{"d_shared_expert": 0, "moe_layers": [1, 2, 3, 4, 5, 6, 7, 8, 9, 10, 11], "balance_loss": 0.00369, "lr_router": 0.00156, "optimizer": "muon_variant"}
Below are experts of layer 7 (counted from 0) of a mixture-of-experts language model. Rows are named router (the router's row for the expert) and show model dimensions 0-223. Each number is 128 + 32 x the weight over its row's rms, rounded and kept within 0 to 255. Numbers have three digits each.
After each expert's rows: a language model's description of what the expert responds to; "mostly gets" lists some tokens that are sent to it at least half of the time. This comes from a sample of Wikipedia text that the model never trained on.

# expert 3
router:125161153090150158140121162144048140119157154088138086067090080156151129115093063135072134113061135177189105128028115115204131192166110136125088138146086059088069123108100236132124122145119098105098095151191094120101102133165135140129102092179084073121110152138148155119113113134180158127146111173112101129120150108151110178121103134125158103073176127145106131131164136106083160134117133109116158126149203142090152200203167108120092170173104108128117076089126177115137060093177138177096083134126127175149088127109133110132154174148143127127177192115085114138143098171130128152121113141095131139116092104131165135172124104139155137118145125122126089150122099104110155105127
Word-final name pieces
mostly gets: "one", "ley", "ian", "ung", "ber", "ker"

# expert 2
router:085143103142166164129114106099115114079223091133113171144162088156114141179166132062141175138123090085054131126126128101074090164142164129101170147153184126157178161063117155181178134210192156133143119080079123158108127126122089066093126081118143115123140121064082082145173110178116109164170091158113140148108156132155166143110135093171140105129118121140119122125154150126124076125131074175146162114152116091150153161060118118169084094134118137130111120171104089097140153176107138131114181174118129124116143123101114098139090089087093126124098101120112095174102177184172158130117102119183158137127146138138063073148154137133158099094215155167140060164146080121150115103129
Plural endings and punctuation
mostly gets: "s", " (", "ers", "\"", ")", "ies"

# expert 5
router:117186188146135077118096088119118119150159112166135128107101162115120136154126127144194096174178174071134177107124111135103139136077171050126111137165123169111099171098127111123151104112189127170106152171051187122121165112125130127127124148129132147137107081123153139112106201096109130135127149062116082111115129130114144103110130167116126120102090115134060097083141109178122156075116165096120094153064154092168108102149130101081087087135173136112107112107159127151113119138099130120133123110208169132173163095133148112168146138128153164193190110113154179142134127087094072082172179096052076136088109079164168077118162167126046107153102097133100210137092136127112149161159
Word-initial consonant clusters
mostly gets: " st", " w", " sp", " g", " h", " not"

# expert 4
router:152118125141125152101145183130171118097128125163146089137092190161093111117169145155148137166128137135132147167150141170101128088095184159149122105072095091162074114118096117145095076154085096106136173109175089112157153130145091144169102145131156163148147165146136176149147067137183112113121121175154154114092126113129129091136136094097095151143138190084106103170112122119175153140171120098155095137152134109098073091066131181125184098072153149148145054201155152110160160081107084110153152087060108132136114126164102136128118123136089075088071173093069158024121143095125188147140140193106104101138089145088117085155106131125138107102131087130224185110152117164149120171111
Function words, word middles
mostly gets: " that", " be", " to", " which", " were", " his"

# expert 1
router:173077100084111103146114161153133130168131149139151149119181135123100120088078181094080085085158110202179173125172186151131100093168086121161154166140132142130139126170174052075104133115108089137133117115144146087157076182109197127121196127147106130086125166146129164073104178119132105082054133079138160114158122146117100162120104135090164120170134099112157149135080122112138150122103154069155115116160099212122162058128142104098174107141048134103140155131050093092166140115096117210125194105120121120075159116142124146130134093127148148118108147186146112103147105064086114141104107119144162163167167166121164113085114112136172112141155180135133147106145150136080090150117
Name and word fragments
mostly gets: "ra", " Ra", " Ba", " Ro", "gi", " Le"

# expert 6
router:123107072214110125113139083117147097134067088131147181143135090127149120119090103141084145169143082100059109143149110084147148121103092165081089107091146185118207143170165091165102178136132152090141113152180137108122156166044117172114102140107178153126126142114145103121152104060072149131157130182114110083161156143180121095165153118182154126121181139120170145126118164119119079131137123141111141096085072115143065163102102201188162174167200100113139179131140126138084131154162149119169106142153147116114119146106106137129117149150132161139059093142126118124103136163121087161136097169132158150166138139141087230128113121095145148075071106103050086104115128108143096152133
Numbers and spaces
mostly gets: " re", " in", " 0", " 1", " 2", "4"

# expert 0
router:123120169104077107131153135111180143095099179081099142155154144089171155134179194121169130090149154155177068154115095175115141139138073075164163132154207121116127105149125148062070094102077137161153099105140141162125111111106146143133149154111130131101094119135099133139080110136101171151129170140152111179165103148055102069170163152130075130184065123176150124113126125113157092176151152201135115090120152147134160128188130081120109168065113083164109173101162104178091163171137129041122118136100096118108130103143170168142131142129138133082164124098194109181107109114133141094101116059084083080148149144099164145086128091176140150172128127096152100126100195136109135088103
Capitalized word-initial pieces
mostly gets: " Ma", " Ba", " Mar", " d", " p", " Ro"

# expert 7
router:115108110121120158110149112152115146172042129124114099177128123106124133106133061160134133070110137085086108090188137082147165108137129185113156090074079181186134080161108089149182199044128164111129158141084085154127152050178110089125127148099100109175173081166116071155145122169128090106132135060134164138125085136115142154099112120128096169129118098115177157159107109156127115139132093157095152157135101127108118129150102120128187109113130194145140141104125138154139128093139124069119071133112116103164117196147121113060118118134104074170114039163128113126161139149160147122140174162202186109077133128108102180102139197102111174162069147124130129114147149138167145088155
Table structure tokens
mostly gets: " |", "|", " the", " The", "The", "="